Experts of a small language model.
Size: vocabulary 31966, 102M parameters.
Experts: 144 SwiGLU neurons an expert, 2 picks a token, a softmax router.
Below are experts of layer 5 (counted from 0) of a mixture-of-experts language model. Rows are named router (the router's row for the expert), gate (a neuron's input weights, with its number), up (a neuron's input weights, with its number), down (a neuron's output weights, with its number) and show model dimensions 112-223. Each number is 128 + 24 x the weight over its row's rms, rounded and kept within 0 to 255.
After each expert's rows: "gets" lists some tokens that make up at least twice as much of what it gets as of all text; "comes before" lists some tokens at least twice as common just after its tokens as in all text. This comes from a sample of Wikipedia text that the model never trained on. Tokens count by the router's weight.

# expert 18
router [124 150 107 146 153 159 103 152 125  81 122  78 157 102 110 137 140  99 116 122 137  92 141 155 128 122 176 102 103 110 168 135 139 138 134 126 101 128 121 166 118 184 168 171 162 172 113  95 145 125 161 142  93 138 132  88 142 141 148 144 157 144 157  87 107 115 122 100 137 129  99 128 172  98  97  77 165 173 102 112 119 111 133 139 125 157  89  85 101 119 140 123 145 157  86 124 118 119 111  78 117 111 173 149 140 103 135 126 125 131 102 176]
gate0 [110 142 133 120  90 157 100 159  98  94 124 151 144 146 148 115 118 107 136 109 109 162 140 134 126 152 122 130 125  83 173 105 149 145  92 129 132  79 123 165 126 140 116 145 104 164 169 105 166 129 113 162 149 154  91 125 108 143 158 125 164 106 162 155 157 141 129 125 116 190 134 108 159 108 133 155  92 125 197 163 151  71 126 115 112 137 125 147 154 148 130  84 109  98 136 166 138 139  87 119 137  86 116 124 155 129 129 150 136 137 106 178]
up0 [128 116 153 130 143 166 107 158 110 127 114  98 123 124 121  99 102 142 155 107 161 121 117 150 127 154 135 163 116 110 165 135 133 136 163  95 114 118 189 109 159 152 134 111 104 134 153 122 124 115  98 114 140  75 129 154 140 123 124 140 159  99 125 135 124 147 120 105 119 132 101 127 144 162 149 118 123 117 131 156 138 103 175 109 135 157 118  99 128 143 141 121 103  93 120 165 204 111 107 110 105 140 122 100 188 126 110 104 145 101 117 140]
down0 [ 91 122 170 139 150 105 119 124 147  98 108 135 141 118 147  77 192 129 126 126 116 161 146 123 149 117  47 147 136 152  90 110 144 133 110 111 128 110 124 131 133 117 127 166 120 145  97 169 148 124  81 130 124 110 159 124 104 157 130 136 165 115 134 111 138 111 142  59 167 109 152 129  96 112 127 111 120 144 155 129 127 150 113 125 158 120 168 102 149 136 129 144 142 198 121 170  76 169  91 181 175 167 122 105 113  82 130 126 126 113 134 112]
gets: " |", ":", ";", " |  |", "|", ") |"
comes before: "\n", "\n\n", "–", "^{(", " list", "00"

# expert 41
router [159 119 133 160 113 163  99 135 123  98 141 103 131 134 116 123 124 118 125  94 167 114 149 129 161 177 162 140 123 136 147  78 103 156 130 138 110 146 134 133 104 169 165 149 149 153 115 111 113 116 144 131 104  88 116 113 107 103 157 133 158 144 118  99 112 131 125 115 172 109  92 138 105 114 115  89 172 142  87 132 156  81 144 147 137 149  80 113 120 100 141 105 174 119 108 158 155 123 113  92 150 128 138 124 110 122 147 110 101 137 132 124]
gate2 [146 161 173 117 154 117 101 129 119 122  98 140 112 127 145 163  77 134 125 132 127 104 145 105 101 120 128 154 104  94 148 119 139  78 134 127 109 197 112 133 127 138 143 118 186 130 123 163 118 128 115 151 127 113 109 124 119  89 132 119 105 144 116 109 114 116 113 110 134  81  92 104 113 143 141 146 191 161 113 139 130  66 114 103 145 144 146 129 128 121 163 136 142 157 110 126 144  82 115 129 148 100 116 136  73 124 158 119 121 165 110 160]
up2 [131 129 113 109 111 100 129 123 150 113 158 139 168 124 114 125 134 152 112 169 123 136 127 105 155 149 143 108 110 100 121 141 113 164 129 143 124  86 125 130 114  88 123 146  96 153 100 119 102  99 136 133 110 122 127 106 155 165 175 106 113 145 154 130  57 118 100 131 112 162 129 124 149 101 134 116 138 135 144 108  84 111 124 144 123 146 109  94  97 119 130 102 149  89 141 118  75 105 132 138 123 127 129 162 128  99 135 104 149 128 152 195]
down2 [161 169  91 126 123 141 126 150  81 152 107 106 108 109 156 103 129  77 117 125 120 130 142 205 108 153 128 132 154 167 143 132 164 108 135 141 119 175 124 147 148 173 107 106 134 110 125 138 145 151 148 118 140 170 140 130 121 165 106 148 112 119 105 124 147 123 143 158 116 108 145 152 170 131 135 107 134 137 126 156 120 144 151  67 134 122 161 147 121 176 152 197 143 154 127 140 165 110 125  82 131 139 147  73 106 162 119 177 105 112 109 101]
gets: ".", "s.", ").", "\".", "ing.", "es."
comes before: "\n\n", " The", " He", " In ", " This", " It"

# expert 31
router [161 135  91 131 125 154 128 136 131 108 147 119 174 100 146 131 133  74 149  98 149 110 164 159 142 139 216 123 134 132 143 122 115 131 151 148 132 143 115 133 123 151 144 178 173 152 118  98  96 138 161 100 133 140 156  81 111 122 133 133 143 150 146  88 117 118  84  84 151  74 130 108 146 104 115 116 157 135 121 118 110 122 132 129 134 149  93 101  82 119 127 148 138 164 100 125 135 126 142  94 160 120 156 147 115 134 167  89 140 133 109 132]
gate2 [170 143  95 101 127 153  99  99  94 168 128 119 146 120 129 150 105 121 136 140 110 108 135 103 113 137 108 137 131  94 109 117 149 119 147 177 102 110 153 154  74 119 118 131 121  95 154  98 102 150 133 123 167 146 111 116 137 145 148 160 124 115 101 134 157  99  62 131 150 116 156 163 137 137 154 111  96 120 157 157 118 132 147 145  83 167 120 150 137 146 112 115 159 140  86 126 166 108 140 157 115 124 108  92 121 118 152 144 127 125 115 162]
up2 [104 156 126 153 144 114 100 145 152 124 132 118  92 116 137 107 118 118  94  63 132 131 103 150 103 128 100 140  97 115 131 144 162  86 123 106 132 114 108 141 149 118 131 122 150 119 133 168 129 137 121 106 140 108 144 122 139 189 145 106 108 155 131 132 106 122 115 179 120 132 111 121 127 156  78 180 143  49 127  98 135 104 129 112 175 119 135 134 131 106 134  94 138  94 158 118 119 122 107 143 134 127  96  77  92 115  89 121 126 113 149 115]
down2 [105 116 132 106 149 145 133 142 143 113 136 109 117 158 107 149 129 108  80  81 135 199 143 136 138 120  90 124 135 128 122 100 126 132 169 130 116 126 137 113 139 137 131 153 151 136 119 122 122 153 155 114 129 130 145 131 101 182 134 141 155  74 136 137  96 109  87 104 133 135 123 174 107 114 107 105 126 134 138 158 149 204 129 142 108 125 133 111 135 120 150 104 132 169 139 109 105 153 101 135 133 119 135 134 148 149 122  99 103 160 131 137]
gets: " | ", "| ", "; ", ") | ", "0", " |"
comes before: " | ", "3", "1", "0", "2", "6"

# expert 1
router [113 148  67 145 147 116 136 164 127  63 107 149 147 126 173 134 166 107 105 111 149 120 112 142 132 161 150  90 121  90 164 144 120 141 143 148 137 112 154 153 113 156 117 137 141 162 116  84 140 142 128 104  92 102  90  63 144 147 151 109 143 156 161 125 110 111 125 110 165 111 102 117 136 120 120 101 130 106 129 119 116  98 140 148 158 160 126 108 146 120 137 110 180 127 104 103  99 104  96 104 115 130 149 121 124  83 166 108  98 102 109 147]
gate0 [131 106 118 120 122  81 126 125 105 139 104 112 180  99 102 113 125 143 162 116 117 162 105 117 103 164 135 148 142  77 161 138 123 137 129 168 146 166 182  88 143 142 123 116 118 116  79 124 152 115 125 133 127  82 118 101 132 140 114  95 163 111 131 124 118 113 121 136 131 138 123 116 119 114  96 102 115 127 107  55 117 121 142  94 146 171 189 128 148 144 141 150 132 131 139  54 153  70 115 126 131 125 130 143 136  82 129 158 137  81  97 152]
up0 [147 158 129 134 103 134  98 117 138  71 131 110 166 150  92  83  90 132 135 107 109 142 126 151 119 126 116 113 101 130 117 122 109 129 177 113 114  95  88 145 100 152 128 157 109 117 171 105 134 121 120 131  99 204 154 120 130 128 136 100 105  89  93 129 119 135 146 113 141 124 166 155 144 133 112 121 145 119 149 136  92 128 152 157 141 115 155 154 124  90 139 184 133 129 129 165 149  95 131 111 130 131 111 115 140 176 139  85 147 106 143  89]
down0 [111 127 100 172 124 139 150 122 144 102 104 172 119 151 116 125  84 163  90 169 124 142 114 134 119 152 116 108  97 118 133 159 145 100 124  87  79 110 138 140  68 118 155 106  67 132 119  90 129  46 148 155  89 108  96 102  86 130 139 131 105 128 127 150 103  87  94 125 152 145  89 140 155 122 117  71 116 123 160 162  97 103 141 131  73 107  99 134 158 139 126 131 116  71 144 154 134  98 107 138 140 113 140  95 127 101 108 160 117 109 148 161]
gets: ".", " |", ")", " |  |", ").", " ("
comes before: "\n", ")", "–", ").", " ", "5"

# expert 9
router [136 130 101 148 136 160 130 178 134 130  97 118 152 144 145 132 143 116 113  98 174 119 136 118 142 163 164 140 121 118 141 130 115 138 175 158 128 145 162 152 130 158 126 157 154 132  76  68 107 123 155 123 137  86 125  64 116 117 159  90 159 162 137 133  96 122 120 111 157 135 117 106 157 111 148  99 158 148  85 136 125 105 146 168 139 160  99 122 126 107 151 104 134 134  97 135  84 133 129  87 159 136 168 148 129 129 117 133 115 114 134 138]
gate2 [136 150 122  93 142 153 161 120 110 115 106  86 136 144 139  93 142 133 118  63 145 147 129 147 166 108 115 141 131 153 148 158 172 126 159 130 101  59 107 144 129 142 173 147 100 111 108 151 107 131 132 109 103  96 132 115 128 115 142 178 180 163 134 147 103 135  58 123 120 133 115 152 141 142 112 135 146 129 113 139 145 144  94 125 123 111 113 161 157 105  97 101 133  95 111 143 130 149 126 132 133 109  92 137 108 136 133 144 113 105  95 162]
up2 [147 164 148 154  96 138 120 116 114 125 135 210  91 129 122 111 152  91 114 131 112 157 159 153 124 154 122 132 116  74 177 135 146  73 111 143  80 114 160 133 160 132 140  91 116 135 123 146 140 113 112 157 100 110 122 112 142 134 118 198  93  81 115 121 138 162  62 114 148  98 117 143 123  93 102 105 192 121 148 125 125  96 122 105 110 141 107  95 129 144 131 153 129 115 131 142 155 102 170 139 132  96 103  90 118  94 182  88 116  89 123 145]
down2 [185 106 127 105 137 146 144 144 167 115 134 197 137 160 173 152 121 179 117 132 170 120 153 156 146 103 159 125  95 147 111 124 107 140 154 108 189  95 139 113 150 149 123 135  85 111 146 128 113 137 122 132 113 120 117 165 121 146 120  86 176 175 122 112  94 177 131 100 111 134  90 140 143 126 142 154 101 171 112 110 126  87 112 116 139 148 101  92 107 111 151 107 105 115 133  86 161  80 120 124 126 109 153 181 173 138  89 119  86 137 121 141]
gets: "\n", "| ", "|", "'", "\"", " C"
comes before: "| ", "|", "-", "- ", "- M", "  -"

# expert 45
router [157 128 137 133 157 136 128 140 124 115 106 131 159 123 154 127 125 127 110  76 156 124 137 153 117 167 197 107 141 108 174 133 121 131 155 146 118 146 127 132 151 149 130 153 146 167  72 122  99 126 140  99  91 136 163 109 131 118 154 149 123 135 145  77 103 122  99  94 149  86  80 124 111 102 129 125 146 150  73 120 170  97 165 134 139 126  91 111 118 105 161 157 178  94  96 130 129 110 115  96 137 150 154 153 130 120 109  88 100 148 109 138]
gate2 [102 104 185 123 162 124 122 146 118 137  71 111 146 144 126 126 145 125  88 112  98 116 118 134 138 133 122 134 138 104 119  77  78 105 121 154  77 159 153 158 120 126 116 116 103 107 148  99  82 121 125 155 115 122 154 161 159 136 107  96 132  87 109 122 135 155 113 140 112 119  83 106 128 104 121 113 113 142  92 142 136 145 115 123 139 116 124 106 128 136 165 151 147 144 149 140 106  88 167 124 142 165 154 106 148 117 132 147 173 102 141 167]
up2 [122  80 128 130 178 138 103 167 160 150 154 108 114  99 114 105 114 141  96 135 129 119 152 149  88 118 138 152 168 157 119 149  90 121 150 140  97 119  86 142 148 129 118 102 143 103 112 121 162 110 139 100 132 114 100 116 147 157 149 137 166 136 174 125  99 172  93 147 136 152 148 111  88 116 129 164 168 142 171 129 140  84 112 126 147 130 138 114 155 102 144 129 139 134 136 123 121 162 135 107 137 129  88 184 113 121  96 109 100 102 176 140]
down2 [127 116 145 104 138 116 130 130 135  87 128 108 109 215 126 116 114 154 143 105 132 141 117 111 163 171  83 131 137 123 137 101 101 168 155 112 111 180 148 141 108 134 135 134 137 131 115 133 160 147 149 105 106 164 108 126 177 126 117 166 156 103 152 151 111 114 109 160 161 141 103 143 152 149  90 140  82 104 121 133  75 127 106 121 113  87 121 154 116 134 135 122 151 116 134 146  96 123 110 129  72 109 105 132 124  93 112 106 129  86 145 146]
gets: "3", "0", "1", "2", "4", "–"
comes before: " | ", ".", "–", "; ", ",", " |"

# expert 5
router [147 141 111 153 173 155 131 132 119 134 141 122 131  98 119 111 118  95 145 110 153 126 155 133 114 160 171 101 146 126 153  90 117 165 118 165 128 129 137 150 135 170 127 146 134 164 111  86 111 116 127 105 115 145 115 106 141 134 136 124  99 145 160 123 108 111 113 120 200 103 128 154 154 121 128 128 160 115  90 105 129 106 157 149 118 124 123 102 148 106 169 127 176 101  96 134 102 133 118 105 162 151 158 128 126  86 146 102 131  94 137 102]
gate2 [130 110 153 114 129  95 160 142 146 112 126 131 146 150 144  91 136 131  88 149 160 140 108 120 159  89 148  91 125 164 181 118 111 124 152 155 116 122 148 133 159 155 130 172 144 139  71 138 164 162 114 158  98 101 117 154 156  81 122 112 129 119  98 130  80 104 116  88 137 105 105 145 112 151 134 137 123 120 139 157 159 152 101 108 149 181  75 133 135 139 112  72 170  95 137  70  98 141 116 118 100 120 148  95 122 143 150 139 168 100  62 139]
up2 [132 105 138 151 125 131 164  87 139  97 113 129 156 116  98 107 162 120 130 123 171 113 128 170 149  91 135 119 112 124 147 103 108 137 102 116 164 168 128 159 150 145 150 134  66 113 140 112 130 150  88 138 142 109 132 121 102 111 138 155 182 158 163 118 126 150 132  94  83 147 144 112  99 168 124 161 104 135 186 134 153 127 158 120 132  78  98 113 113  89 132  95 161 110 134 107 109 140 109 105 146 145 143 150 114 112 121 109  93 155 129 128]
down2 [127 141 169 139 120  65 159 135 154 129 131 115 187 192 138 124 117 130 134 137 159 109 103 170 112 112 161 101 125 127 121 117 141 165 103 113 100 108 121 129 145 159 107  88 135 117 100 137 126 129 145 117 154 146 104 147 106 133 148 142 138 137 132  96 101 144 127 104 159 130 120 133 130 130  86 134  91 114 160  93 122 131 136 136 128 106  81 134 127 107 133 113 142 148 131 122 141 134 143 143  71 145 167 145 131 141 145 132 106 143 128 126]
gets: "\n", "–", " in ", " a", " to ", ", "
comes before: "2", "1", "The", "-", "- ", "| "